Weights of a small mixture-of-experts language model, trained from scratch on English Wikipedia.
Size: width 256, 29.3M parameters.
Training: a variant of Adam for the experts, 8384 steps.
Below are experts of layer 13 (counted from 0) of a mixture-of-experts language model. Rows are named router (the router's row for the expert), up (a neuron's input weights, with its number), down (a neuron's output weights, with its number) and show model dimensions 0-255. Each number is 500 + 40 x the weight over its row's rms, rounded and kept within 0 to 999. Numbers have three digits each.
Before each expert's rows: "comes before" lists some tokens at least twice as common just after its tokens as in all text. This comes from a sample of Wikipedia text that the model never trained on. Tokens count by the router's weight.

# expert 54
comes before: " the", " a", " first", " his", " second", " new"
router:497515520493481508572519507464459505465440496484446522521493539474547537480523489494479529507518440544508546507439505515514464520522421493488406514572520477456500601498513480454471436512502499516455549477504555489482566580482466517518488466442517526482534431551490514551520477526434468508479517569517483446464455471486503525498516518509519479517514534552462501435521492481499549547477535464521408492480421524527571516455558509506502465510520580490518593504514451505504517517565524514573426508516478466557530475542528472545491472429480458556413444466575463451535519471380472556515508501459448473533510529485491465460544545499516513473539449487400541441432496501557480505579479530576445525538446510462573597554429496523523524528458551512490573448497520462497499430535431
up0:447493541527477536491559526449558475452484488543498513509485483474501372482535497516526540569496521536483390463538542490530473519514462503567491534505503482450570537525552529454561514459515521459474555482456560486489574504467511476471518565452458514492452467446465538530523548488528404535526500493487510499441459506441477509481475462428486434512420491540523508495505480519507452466520467475560488551443539566525487505411434434530539473505506574547449480453487449470523573524550475527532429456571520486483494522530455517561445471535535444487525456466574509520504560512510547517558482512493463490503515487490514422480492489490513453437462456456412482507501507546442525503517463461533570518499480580529581567479426440492547587523524501446449545428569525483463485494520457
down0:470433535518533465526565482539462473514520497454510513493505511499585474436463483507502534575481506525485420445492463533495499506460506580503468503426546505416487556482538435529453466470427518485427548508421535486519465529491532505518489520519543500522474478530485441505570484485449443436494478499488518476466530492461478451521489500505443451457527488581469473502595593472552557494464560525471485578494502468567442515556461517505427516592505471461557480434501418526505569414539537490502508464508533534503484521479509530543510520460487458546530494482528446604544488512485486540495458516448514485503495502544483457568444529511474517528496523478474502520544461487569507525564503459502513506536590569514550519498533470470540503467452544640505558517508507491529489374432486

# expert 34
comes before: "-", "ing", " of", "s", "ed", " a"
router:467506482432480501538479429470459542504493506500449490529545498481576480430473506528472476505511352533527516505457479543478471510545464533508470512529502461528513584521487544530483530483520558606581527530460513433476515505477543473481496460417446500480464521432556401514521564437477507498454509449490514512508503498454514502497434428527530516532536515467471471504484415490525541488509501493535393471455442464490563566493524548511530442469498557583540528520451497502483485493490467494513489524518546458533504517577553573501513479412448477540424471524501451451512523434411438571469529558430446539558496475515470553581517507462480481458533475515453523528477474513507514464563446476543484498464529534443502441515471459461476525416495484466451508440492505465509515428485447
up1:475495511478496496497479480462452501462484524505443451461554483516546484494504577546510554441522420513481481450506545484451535500377446565412512558510541463526514465487466543503509492455504489452526454452487517486483523476446534576446490510467520486507505446513515432514424451471542447497444573484491550541568456508444473519476401436492477528514533461503502572476453452473515499528439443488508468481481484499450519500586485521534533451503544496492467548538512473516545512533553462463471539549484503473565411486480457504507488461502521451550520501435491413465470517492520413533433500503476488477522566467502514599519464479531508430508551539500547483552483478491547490476552395569498501534510449443570485496532550489509522500464402457432502488498536504527467472494622577
down1:557451467516533509436485543513458537499481548504540465526477468506498455467521437555493474472493485483491518542596564541570511471465464489497474460578520496502445489505588499509456460519497568521459472559488396516484524536505517485510501526519497495588454503554536555480484536484526504553512495478474515459434484446501438479440479496430504541493433480507678479493511479523497530479465513526438529482491492506525454543495453393448441488543475510506454504485471538548418474514534527475565512522473526514546548415512459505494520515458556518461530555551532461462415453506450565510537529542500504476543496515570461488426500471448503456500437506495480534511470506484504599564469485450507420514593511557461518451460467504458524492486469455471541491526569467576498583492486488

# expert 43
comes before: "\n", " The", " ", " In", " He", " It"
router:475487484495482544512526542509483549444500464558435588539443534539567538406470570488464579467482392584521518513516457541561515464542529494473440536593461473502524522483507588509571466489506496502570506505499540459475483552465592521527482484477449517411510486520522487584508481495462498404441503523492474480516470534531514517489485443537510516556537506555496483450508459478532422522450491510520427473452534489463565464472526501471527429482524530510529512511514485503508562457522532523498418489554486500474516480481563502519426534449502523526532455464543437562495443508506494565513544541403423424570470504483477466497555459472462525486522479548504481438485500440538484493542457493515467514479443448477503499539454525502516487526502528445551580478464570518507494477449394
up0:488603491553441489467527518485531569477458504511496567533388469582546481519507544527488570433486531478521455467476523528542525463570524459472512528555466529539601491512460538537494482481429467479528503528517537492581511489465521490462447508440480469485440465536462471494448432488435478490512537484541499500463486540523495476553441456501480453566638457517477495449494467504495447572515490491483423485485499560530513542522495465446482466492460493501539477515563531543467502489500544529455498506524543412526545487531539504490449505542505432468488489517522534506436501476515508464520663564487487487555475539503534504443480519548485466466514545445462465499547514439533460515570417528457469468497528435504487545545436584494538499482505544479507487449454528501597518537473469
down0:469467500486499474500521514507545458501498462506497423479572449451436557538437491539418416516523479504470466437523477503514469444488453473546472466492514465510474461480489478491514510461535501494445452458431510465527475493468527542450518488485545441509546492551610549497597520546560477466551421542442521507491460498554542503463516564496559552511568454482487484483498596515446598536443464457470543545501505470486489519482513516470524602514497628467526527522495472514533461531491484429496477458494527536548505530532499504462522491499525531486489571393409552468542582466463499506467511466507502498385529565496428558514527545509499500544469508497527477488505584537500511469438564475540492484473556518492473478493564521484567479452492492505475446520610501516454534526500493

# expert 55
comes before: " |", " 0", "}", "s,", "s.", "6,"
router:505463420548456534451554523459480505526475492475431516513523485506520545477522525486494486516450425493536512451434477487487542487514432455503383508550470544508487573478563514471514496501511489499486494486458502519473523511458488467482479456524436538504547441531438431545469522485502514465474557481546478500477493431505476490476410348510509459498482516551518483507484432504492521556412499463488395511487492520489545524490457514440455428497501456522484559564476460488590552482523447536465502541542491484587515484530482549483482453496522498519496450475509440500479482460490464566502576598433385480557465468534615535470479526499505512494497489512469594445428467502480495441488455541486430538475483514441530524544521506529506537463517492450540554464483502472462525435548442
up1:549491458492452502491539559462516623524444529546455479459518514466520544537513482523456530493488489476529481474505522542462478409537473474445492498505491496473470556563548450510471489415493445548487509439394529494504436511489524435468555458571458427514541479513499425459482493481496507512548510518535489504494521466442476544512443475507521445481464500620481476508440496489501519519474557501545485415475468522579527487475476460488487477501535478480469471504540424520567521520480489476485433502532502478579419475488540532518478479514528538437540513484455426482549550501475447527488486549514457467545490482544577548514486545427515509494535549534595549468441470522513542472582451482505461431518447493527529591468477554540448525481439535460503488453455514475436485404577445
down1:483493439462561543507608509530488502442540520497532553463498481483454482415461506521564482376421476538388477418530548494518477485532543514453502474479440562504508493481395488526430457504519504507460462554427474517481511516474476569470553498579512467476488445458496464497503498499481523505516545492409442511498551514524483557419540525427463459490529448456474512498554494510481509494513512527422505505465505480514561504546549506551488547575484547447554461481485542503424491486504554500470499485516476453504531450515476476472479563512449541524406481507582515405501511471520517477532500432535507492466441500495457437504549489491474478484514542512492467426534455538509449531554495496522500527444417504568538556534538433488583516465492490494499506552561484512497542433444539

# expert 60
comes before: " |", "\n", "|", "-", "The", ";"
router:475480514449447546516510467422471505472451445500472480495474516555503452449463579474438486498527440516530540478522415510537485507484558517500406544563463474485514504470520457464468521525487555532470494468508470489492538474557459487512461511520483476473575475522495436546464535516448495486461509483527534407480464490462530461473501435486473506470473477545425478468502442506478482584433481466501407512393500430478564504548491520585449435522449515507554496482501498447500453478437544598503531554453510465494476509533524552484497476470506452495467406459504437448498500416535419521552506530460505489510493492471606557503567542462509471534442528539432556426493460454533422522544503512565477549508479538453548557546492544500505517500525516514610516457477492489505544459469474
up0:430461473488519488477537552492500420607466496498548451448453454601537521571512543419523546474551469500553508455531502549519563488588587516457503580469546544465504461507552533595498504519425470460465547572529485427556504546494498487528563505493476477504551493510491420519495475495481564518495535487534558568507511497502569483483478476512549477463521535504525509466501500455486451546416475520471445560417375475524499489518482485546527468507502448512544587573491527513477487476525556565523545530463465526484456495473493442482477423457505466522448526521450503516514458511476446535476470533462499527558452527509516490503513543459552537543452438526504474520508506543587518505492488482532491488511473564487494480533589519521510526478477475426523446425450476541479425509547506
down0:503491439430472521495468509451542527546483610564447562457547448510459530563474538465470506515563474362467529449493518555533494502505499506490526540498429388498473435497501509436501515478498501573461444465515516521397427457547510469543519529514478498499436458463503471540462425421499515523508508516475430450479471462469502528548541527530494522491435554406496440515561529494420524502508479538492524478536447509557488562556529521504490509447558516484580477463440453410499512484503533509544441493476508524514484440532488504561500528504526543563448517506486499524532469526501524502445535466484496465540483504536507470542500542520501481525477449494512476515500563436505471489500554464499467564549504384559564503481477442531506509546527496469511570420437530482532556519448447

# expert 58
comes before: " |", " of", "7", "4", "5", "1"
router:510533495484502600531504529404453515468507469570460468521494559476493455438490510483460470463535488484499511539521439516488439515495534471494403509569504493499504571493517476502443468469505469585487505498449516466473512565487525519479484506537445456477576444532515463532474503440491463437483494481555499501472458511505524504505436461543491493501495535606475475456542469476507545526477549547504416536447533450493532521521475469492477425464462525552459534520478510469502541438471490570518390536519501504509485477527560584528529467513456492474554445497464416490461487497502438518560498536422425498582557459560593510435497537472520465461480450527460528430430470513548532517512482545541465584538513498433558462426469537500471542398527487469550540468465490459480554496538548
up3:411507459470515567544510535481503520482420529576499507456486520481516492472487500501450484523496492452542518508492464584413566463516436423541488509546483476530519535481541538515441516529548520495522451536416487465518524531498466470542466549545533535461592438437519479519504484454403521393428518498496488465492492461490549451515469488503502469410525503549458502409509456521525470636505498451504476517400544508511552404537433439496579497508472456569532416469542537525562493502480516540475455522508546569525430437582465483511464565494492456466493503543471485484506526459540537478527443490462504534539512460539531580512499501439519474465491510527425504505481488496528555473495460473539522459476510558520514528506497472597489548495485498481532491447493461499452542491496517
down3:578496515458470516467503484587481413554420557455427596544491458434510559538487461528548462558512501567502494435493473521529536486554450589468482521530598505495476477549487495571512574533558527540480459485518507529498501467572529442516487452526436495506471473540531477489484601505539476549494492548543484518481498526514515527466520558452460500523514488478535485525508532430525520417501510486477515457549437488480502452392482472519513460504506460536486480544527441485510476506588465493375483457518487481487485551476471529493533442522588548553464481500573511535525457542523499508543488468585482437472579466466537487503522509450442533532517492497500559441482517530438475452484495481498511435555444485507427512495486522532468468549409493488544540497492457501416485461526520

# expert 57
comes before: " ", "\n", " 0", " 1", " 2", " 3"
router:398485496471558583531493513489453463496502518514457482500472495529520540415502575547429499561491384515551506534524527511502485474522493505511466556617551518517496576530520482512527427529449490567514496536438484439445486542460497463491463505478443463417547407528487428602508526556511455438481483473526472480480495471449512503475516424521509511558509506426514481448488455481549504513551490450502435455484491506481567512459488538568535444505508580475577492532461518513500510424474514456459467484543468485544506464545553501486547483443481499563579481483556501499497465416448519549515556502449462457508484508440531506492502534435525488536515509458517520448469513443514509454514462540553521534478446382522478452519501485495491524535514538463595464443498490486509486531492430
up1:463520572488488501481487561553471490564495483531494530445439527534567522534501604497515511476526481495499461481472500572429500531568546499379518502497462514528538486469543418530521488433484538547473515541422533478453524562573511466482481504543499529527508423489490456495550417500553453469508481527551519563453504488491501447551517462456498554505548476494489552473431475490459523476561464434468496532474469515544513515486563488453498431473560523473564508481556420454511445548459525467456438519494533479561470541546498510524523520512496483479542521533436450454501572468587469508474462551530520471559479538436528439476514548417470482502469522432463447503532524516556502468481488504482474485560501514435461465524519424567512472450585551459503550462437492507515617499517465
down1:562502442471503456534496572547479404553500489472591551522530477500506592451477481507527511537514476478480460461509520486534560461452518490626472450581508455516458529479539495452476498527466467494516529495463501538468508508488516479548550452536498568527492559490497578437474473475531468439491511586524490527482523534491476605530427548539425497458496435433490527558468552528489547554507537495483493490498435504500494431483448583587490497506577558465570499488414545461543509550481506460508471518523529486463500491503480493464467460490541500524454462540511482546597473497528473479527499539539513482499533527446488525499456518561558455572516487504474496531555537434527493477450449499531455513537536511562504472474538511473506421437452500534569492436505556534532415467448576

# expert 8
comes before: " the", " and", " a", " which", " he", " but"
router:463471497502436536539563497527474505484512482445466505492511482469571534408524518468435532478437439566577493512441501551512470449546523499538467496524471504453519539523512504488505456476488536551535466476526569430447492535468515549510457457438490504472520451546555458617501492540516525441516558517547466460481479486481531527489506452538436553535506510535420457437563451526513524523475539540509459493475466531459581514507566485523494463458541552451513494504497498520473532406581549482522479508465465455495510475535512501545540487392445431604448410443502463496449526499467493528489508568451441479545468496480456517505521549472486492492514503477470574454429464429502523514585445542525512538545520516433437478519436501520486472522431537486528524422515577446489492442474492
up3:443477410527428460452453487529468540476521486444478466478518497420464541560484502450538415493496478467514455432503480507516525547544482513518477452518494494553475510473462524480529552487526502428461501456554545478528537465487570447550491454479502500504566478484494478565511566523549597461467423429508448484539509509504566490484500524486495546518484523513542419527552542456481547528515487454506485557476409465472495416473494591498485508457458451482526504537502516499510496511498571464544479504519462627564537566407487532558531404481578475500470503495519496498447501494508461566508471516544519507518497483527489569528518460546500430519545452552561502430544519507502439491554600552500523504551462438477474552534539572449508493506535565483563449477571479516507502487494520
down3:539447487461456530545519514497470555455500506471549495563509444421520470564499444514494512421578539539498503533441535518452501433502430527494419437552473474495525466517528548474500534511481516541485528456509521456539512510483450557467520480444491495557527514562523522455481472517512474505466545495466548472604486405505511495447480476416494447508505440532557567511528451481540493488520489547418536478530454544500456459488567457427512444521525535471512454445473539514511522504585391477498519513511501452422449452565545488521476525457474526549478483513554432468442511579519502446554471478470445553563540497506510460588486544500527436504442532466465570541522422526471553539472491469451523514480428535444498490497455505537470546569456556496489492513510538445513446533493555

# expert 47
comes before: "\n", " ", " he", " was", " 0", " is"
router:493455484429461536495556480528465555521533491523494553485438522511553458461541557526405512524521449546516591535479465456483464463488507508487434560545429468492510586518490470470523469507499513514551493537482509471550516554467515435445488497536508522544569487539468425550429512450432548475410562486501482536507492485438513531430455533485431547522478547520443467450501429520480515504469438507459412527471504505465552505610486523522522417482456527556534480497483545504564527467516565474545529564505459454477527481496573546532530497482545463520474448476531466485457512419535472522530489526451472450544519495511575538453552512441489531493434467500497618452441464438556523483557516541562503533528495487449512518476480495472569535497569517494509495456483512452558501556506470
up0:486491483475472513485574450512455507489538497530493473485430428545485472535451482544455479439530478484505514511500476550549579501492516425443511517505500478423527516555578558472516555528487518449531523519522555493566501503522470469536501530457475467471489466440486566570453506452547527539518490487477539524543482409418520529507521445528471528472464462505522418409495439512504519507487502490474468516483507519536504479547505504456547481496409493515530444465506440511499504500485547488551493537500488432499551474467548552573416491437522537474519527556574553473456534531514395530543497520439510490545486499539553521495537570529513490493477548509518495456522559502460487446515458482485549570547365560543485540505431474521548522443517574499414539475485437472554622532556502
down0:535435517516430537489392541547571456523501555509507519483494535448527580503382446476469462563562490513509463522456495488511490533485453439456484460488527578512519520520496542453532553515487476518527574441523576427465570533487494518480475480514531502480499522533566554511541424576503541478511473443446557472534514563543436523467518480473527458435535487458509503551497487467567529541485479518493521526562503497519485530498459487492459468594493506547443547482499460497450526538511455505514495484495493525462511510510539495532558501536540583518500496497505583487533472497510578503556471475540570507533489534549439523556468478566522432517455440482518471530562521472539489487554506598521487415467635482548518490518487392501447483531520517522508503549478437444493558489505533

# expert 62
comes before: " the", " a", " ", " his", " be", " their"
router:456431519484483542503513486487495492511492484499445479493464517474533591537513531489446579500519453504526607511455457503543502457558516505490395516592509459485502534487548421419442473536543550577474432487491566480462553532482512488491465446502497574461566475532544444570508473576465485393458511489493461499468435463505461531512533491510515527534491505516569454482534476461470487500502513516526380488436494493542534546470540515532526418535458454493505560463456428514533509471546531471526466524479491467540493498519550523502515514400498462639519451501523455549500500442476527563499485487441483430616483562505508503457512516465449513519500444463482544448444452498492501509547468527510515531516483465496476512459499525539521510493503559457527509396486513522509508424496475
up0:446454509506478469538486525447480500482537493536532467516511561514479572515514500476506485481564538499455519457492453441488504467517536445500472566512445462504525501465516444564494493442519504515558514464474483426510550495611463482489438507472452498550485464443514428538499496471540532477489538459512546434534419501509536469426493527463560475485525600509442464499480483498403499491472533477514469448447582451490530524559526537466580464524454591472489591534450485472531475552519503465483401537498513599601457491508455523465584462485536507468442529488519423419434547479502543469508448521495476537496473533545454509451511551483520504435550430536525522484601442494508534584536514433545503462450481537507518486494538474469467514419497507535486484476499496461510477534479476
down0:501463501518480509544423482423527559506529550559525479509464527486479508530461520566483505524473503587463544501532433486474546459542505525515575466406505476414475536494507512506475480448521453530455477469495487452508486503463463512482525537557509472487417521497432500450432420445482525484435506491516482479442469473463503537492483494453535480528484492472441446482515510470589449474558487502550521506442500493509500555617483428462511519526511516444514472532481498405539541554473520493421467582579513508464467470539465521540503515492459508531488517509538498561489580516549473429496519459493473471604483500491516481522409614454528545459474452436565444473491518477478583482530546475547487426518414487519506509465529512538546565481549512493511488441512473524436462563473437

# expert 61
comes before: " the", " a", " his", " their", " its", " by"
router:457500495451474517504573457475483459512488459529424481524468573518513539519502540504417477468517379558570562521489493502485452510445463484526379472500514463475493593490523472540505533553468464568474493519445525502485492554551517568503408463498455538472487408477564477592511524503507453495472511560517478463519413507459488505540525483469524525478506548479417496503484508526512480495481498498557371504436462474517551460457519541521540476552502494539515545488478463425468539447540526499480486538504498492584485554538608472487526533488495497584460512532514443494429505447478479484495477498505436469524469507477521460503501555526491590502508479506503548399466534473500543508546512569531532520499499526431564518430503513575482527519463476499494528398472514475493498436448480
up0:485510463556484531538518503516521500427496491470500461507412447483515499486542536416423494503485540564572499500482523524513504466436539478496509448529494482533505467442527515445560572444493478514477559534523588541554504469522601539487473487456521529507521486434500506546443479530482547465516476535553508486474476475530589459504529461539518532484500491479403461525494475459526436522509454401508413433530563577489523496454535442444559476511482555465452413509567505515479493424433548448441475541494494429500510473438513513481485463451511554513537520483545486544451557458524519492487565496535500533433501497469546460452521580525534559517534425525471474477501469516566494416535460537513461572454477515499481432470460449537482548485572539517505563501505506522488511509416557
down0:538451461457471453484468526560472432529473511494453481491468423524473533505459504480549489485560514578484499451509472517497470530550451460479585450465563485513491414535483440400501461439449466493475579496502539484548457458464534495563588480441452482510549469518473493429532507516538519556572485490416500483557428521487463444464567451530448471542470478527522539482474536588469494505505490501509484429457531532491531530504556499431505398471481573475460473535507470445604540516481516459465516512479538545513514473521478464550479490503434475496485525483451480496593534507495470487509524439517482475553418535547407467450442498557480460539484539563525511532507535489484538389524523489576517523513426462485489551534514518520515488486487537450475443485468508483547497521560458

# expert 17
comes before: "\n", " and", " of", " in", " is", " with"
router:463464515541490575492558482437416456554489410502487515516463524576478511499481557463479518488495463498569546459472482472471541525437532469527470546581476490499528539501573434482465520504549515518505499496512476451445532597492538525429465537443444497437518501516525408607478557429497485457475529558559498524519496454501491442540448431522510518493480454512479440444483440451450463521542505551510449522499501531445564458459487499556463459455519500506525577451523485526508514428499507548509484581504466475517531473497527552501535517456493536517514442501516417500522504435424454577534566575437507486529473423481522524521522518485486447533471472506524615413465443468444490503560460539517444512492458519494510519571484504474518549508521469477511523417517455484487491456461485
up3:502544510491445442565597529480506476493462519582505508483482461528465460483443502501485437497545501429522531510457547539564541492444533401542498505509489464530579512538565492479508474505462535463549567498497420455461511524458456409459414495443481441434506484548469492489464525472448486451412565532527526486417536480460558489519458537523411569508512510552501479482497484461574518490510549466555503592502508505519509456510538448468529511453394500516508469437534476480559549479541424531425521496458450513492550553521507490492506532514492440510497500550515542474470525487498474527495517499460465463512505493500473423501447529496572578396487549483467502471504530482503571483534428497496407490474474561539497458519557486485528503513450572451507519501461454450463445462502538
down3:515460444469523489494436431520540472469492521445549452533496582474480502519481545537541516486523502497526520433520394488486476522521467522480521508463486512456417559527593466495503484468523463562471452566494594500505496514547519509495470449547452504448522585457473492508493523528609509462468515528527432437544548519490392513481534490462566560508490495514517421568542504492491506467520489479440444467474480469438516540508461538530525575477514516477533509551549469476419528510477534484573454498488452501459514464523489443452516464457540533494490496514550502616510504419498504526461499472534541581514527482511506558483566515472521478488515508484450501567446508444502508476435543531537497505432548452481556512506452542520519535461554423531519420520555445594523481454570436

# expert 48
comes before: ".", " of", " and", ",", " in", "s"
router:497488535463456502476532486435443471553506433508479518518512536477564485477494544520448444513499458531543563451506486482505496550486484491450419548584503502499504530482501455497447497453500500552553433484455476499503534564522489514509442467426488530531540508533531450551492565476503449468472522471508472456475538475566501455470423447469513564461554555582515417503504409508510509596496533491527391482499496554499565526437442514531484481524478503523518508509456454460496503455538487535464495515472503535545470516552547601462522477404545460557455402507497439490540518444435445582532502535447438484492492463476563522444528493488455491443485490515442534455432402457497502569494472447483463539462531527432526520600490531519515497509524465494479485479529547484469528478424472
up3:455419489465474468525548511448437517476524483522442516459515548494495575552488501489425507407508506466487553415448555473455536525474439458484520533542504527446531533467526528489497474580505422448527448455480498488528579504564524554480438475471546476480492427511499463488479491475464505538493578562563506533496507494467489499487486498506555537503479524481496527444445464400473529550447495455613440446533419498438484516534443562519568468495465492498499483481485468463500510501537438573391483481526501533545529470468564451458520534456543493515530471506414452524550499508451537583542498512451509509516487567570529507451503483452545518522508519523515474531488551548523499505488463538455526523521483537449575549600514411507538501413520494518517562469485465535485465478484459
down3:478573516494485511541512486525548533406568511497521527527502507490478496477571554464462460531486492542467486514513513464516483479471513518490559559560493521517591560471469443474525524560558607527454494473548442552547580529473423515562538518490550542514467531539582427552491543539506555443480468530497513549518421434542489520428510532473504491504474473458433468538521514464483433483519470544448535472536398470465479476522537478498495472438504462573502490503480515425489511458544551470471455434517414446439481490425499454497557475469519503444464479519476518486561506541484415463476560457508439484499541494526550509516492500476435470519433559507586555531540448470479520453482481442471576530526421450479424504493528447468512514520498488511493479445443454535476497530550476

# expert 46
comes before: " of", ".", ",", " in", " was", " and"
router:481465500485471503537553431475454488509469464575421514543567492487549505427524569522460445530497430517522541478503474509529464521507534506487436575515498474505558577518524502507525503445503523545561474553509479464438493576478488542459472409535476498482530522531558432608504566491463502463442473481468475413502487494454468495465462450523450523462497581470530450489544463531532529499479548518471441522479463582560580543461481460506491490516482491533514473572428481471489477457481517524491474522493479495525470509525510565487451431437491529526433447527546470492515464475481437632505533591487470498555499412466541488488564497524480449421467469509448542447451432468467551475482486479489483555497526533417487535474481560456470531515522491506511520465513528472471527401454470
up0:470480454520495558488537483478491546552567500558470532469505459511498502441503637478493519550512481513542502590547440528561440420464488510461476565463496466541565496503532495451506510454520525523416505574548597440556496556548505469498471485539518511500461474533573431569441534480502526486501478478493475540550564472441476527441509481539489506541424509483506478489501545542471517505532473566452457522485435562473475510497522469477473485527450483500522441565462438558503515481481508498531465494511515440530468506547492484501499347479468463512454438516585518555468499490572439495463497487445530513529451467568549499560523468478474491505449535513494507466485498558514472470512534445474550486452562588470502501461477445501511530540552540451508550488420504503497602435505491
down0:520535538450544594474504570559534523494466503456446501467529421553476531538501414516491508530457456484547466537452549504473481522474478509541471406473429458505523480515576488438493489575520483494557377467502564488555600489512505521530526513507518541492470507506536533499520488546471484511419518543544512525480559534479419466539505464531544497546539460508459469440449491546506497510520495413458452467450501443511469464488462474481510469420498523507518490472518414427469469617511459471460454533524562517523494458524476490517526512438538467487511417529402490515481442548445465500516485489511449503472487600433443516510497561461562520463550430490537531535534493530507425552522547516528524490493431490538545454556473450497495512478481482460501494533542452525562472511493445

# expert 42
comes before: " |", " and", " of", " were", " in", " are"
router:471475526486440542457555443449454493526525415542483511455484550514512495500488529492474435485518497482496540521444477511489512511483485486523454490595481468471488556478516512462438454536539535517464483535518562433504487587472538528424447528462442504481514459558527433547516566442465493435493477439568512482413491438533514483448465449517496506491460493562454441473460487497493507495562471531435403548430484465475535470481475465559468453496496506537551507478429583495505502457526515592473425517445455501545559424518562582520537459439492520504414435481443446462545465465495483544544475558495459484536491485510555482463511486454529510501521455487488595422479423515467505542467528539556483560500484490424540522521518493447523536475517523435576454471477545507487490479470514
up3:503491483521454533383552501455443473537496433455505493462466510498494551605458522483445510498512487484562553449454485513509508510455411495547434494629537495482398512513536488468429476549478492482508529445526573527530547505428536510534512525537474483444487451536509488489498570478407468508499435451561510500462442514514517499520470479556568483425461494480469454484451516551507432522515503558541444556479506518532500508485514495492502493468500510565615526480462551449475542540451495543488423478495470568548506437530523546510518454524550539531457450494504503496488439450505518485442433577511501466516504510468526490453529428439530487465517436539456530424446537590497450507507510560486464469434534476481493505505535537491492494510460494416510431465540504505438516472465504
down3:507494524474464468520529454474493460559536514508500533505544558495526510575508559478509486539538463501526508533493444542472482499488438476471489536487464488316514393491510526461461516530609531480529498526562557486461496536500431515445513553536490475499458478510501488468501503492574592452503516482515436509414518474484496450477503523503492555539460523534461545573437511459450475525508488562408494477494418509517512537550468479471519585537491497422545479513475538537458621491489468473544575427511541498463498421464520520531505476571528535508466462535483503560483505522546446506472485549547582465500528546572508504488546507496559455491524475483504496493516523545480480538481489489482504518432490435490418470602530523447459539552502480478555484525509508544457453515540574

# expert 26
comes before: "\n", " ", "-", " 0", " 1", " 2"
router:478483537505541558476542462469439539514513505511461520512468474533485538433528536575447482510529406565537548457532468504527468503510506531548392547575489468479511565493507549560498475493470515532510480481516479415453473519464477575509519471472484524475481466514542423515464545526475503464499514463490489491476492416492511559498473448500548530566441512509460471504556463481550522528558520456578394493518548539558558476436511517490515378459523571513518503504489441463475464533517524489549507544504466489528453474495503516507568465484482487542532439473545450567515528402473504547517440544451475463482573463478522522497526482423580446557560447462500540443396469498515535466550465496555490555492472435487543458523450543509502522515534533490521539405535458477560469463493456
up0:491474534498483517502546480432451541473491423477432465506476442458486546457518554488544452506407544551513459484445446516563458532495537511518547469524519474481547500459495433495523562447462550543535535475504519525489608484487511455489471445484467563478439471419509536495404578458536488494520521486552434520506501567478460568494474468487477559515489472482498469506422565503537521554449558492540487522425450466507483572477512404509505523424483513501483483497505468425475452589514511488464486596533495466471450505479528534540496517457447488553458403458521519526483548477441493471462508461559465457500453550533543544534522483543495472501544537480426476548486479457496483440531476432483575580480510594513530580465491498473499538509505520469558533432459527500491480472502451
down0:494507491424445501566500516531483521463535507452510525447507563430506446545465515483504453577591539504444519530506418462480504495458500546470526504557467456467579453497491513486494465500506529452468495512535500483506504482516459445439457521489535551485502563507548473550476571447493501561451475474553546453470559520512499504527484479450523473486476492593468541488529447568543436539456492544438450556558575546461472500452546549496437602510416460520453500521457517533490470437490480498509497438527555489491512458503458504480494443553467436445439485464500444524558518546503484480509533601562547530382546448481479533554507477515477511540516462514480544503541438547508518550478525555386499542549493507460539419492546523483476548514540535546454485523493512574469524497514541

# expert 50
comes before: " the", " to", " in", " by", " a", " on"
router:502518510507498511574528485511413477472492475483406544468490485493562476514557568505428484533473502564537478472408484535455485517505491531515377539506465527503478526524526502493446536531514470523466466553441551488502518544493538521469468508449487530486501501527564437576533537434438483445503471480482560519491509489460472540549475441489552489541567558558452504489488457519534538522466542518526402481524502472414563524537495492600552418538556527560483472443494464546501507477504510448500508491520505522513486537527580561537505499425557511580520437504480384495463538488452456584501465532488416478502435491461553538478509539496495554498475516487507587466503465516532487449559487529498462523449517542469518462439433498436529563520463478461570521452439488455469522464494498
up0:561477524546467530490544501525570515499502504542474533507520476510504470456495493499498510551502452564488452555435534589447516517508519564455501461517533537421486483452549438533469526434496445529524527441498484505504451511475516515466484463464519575538480503557510468490515545420528432471486482500491568487437486469516487472501440486405480512539527510505535587505422465550465488504522509548464489551494441493559538443423449541609547440555467499499500466420433437477482414560443465472498511503456527530499497489516494458516474477527525558506521520420524448596514538484431430490468493515448513539485423520563541518509416535538486552434464570519494502494497512534496498552567495422375474497476519567485492424519447476497534548501434523472480547469504460490494495509505500
down0:505491590470489569526437532489520475552433417519503507552453507453451523516577539475543485508508463495448526551529507498530493523530489561488490498475499532475487460504468466572494524461462471444431540539446433527489567458485509471500460446433463429459509433497567565527458496550527533545476466472572496495455553526510469486426471472489550423531457492531488455451520514488470532420441499511480518528479457405499497538481427534496477464505526469492559509586451553507497516544476489482551465398530561481516468495468488534501490410396460511543473522498512512396501470493452487481460442510477563529533469458555533495493586462501465457508508478511565502523528468465450520530505567562476508538463498451506531558517492555460409452493483498513455513493536440441585484563523476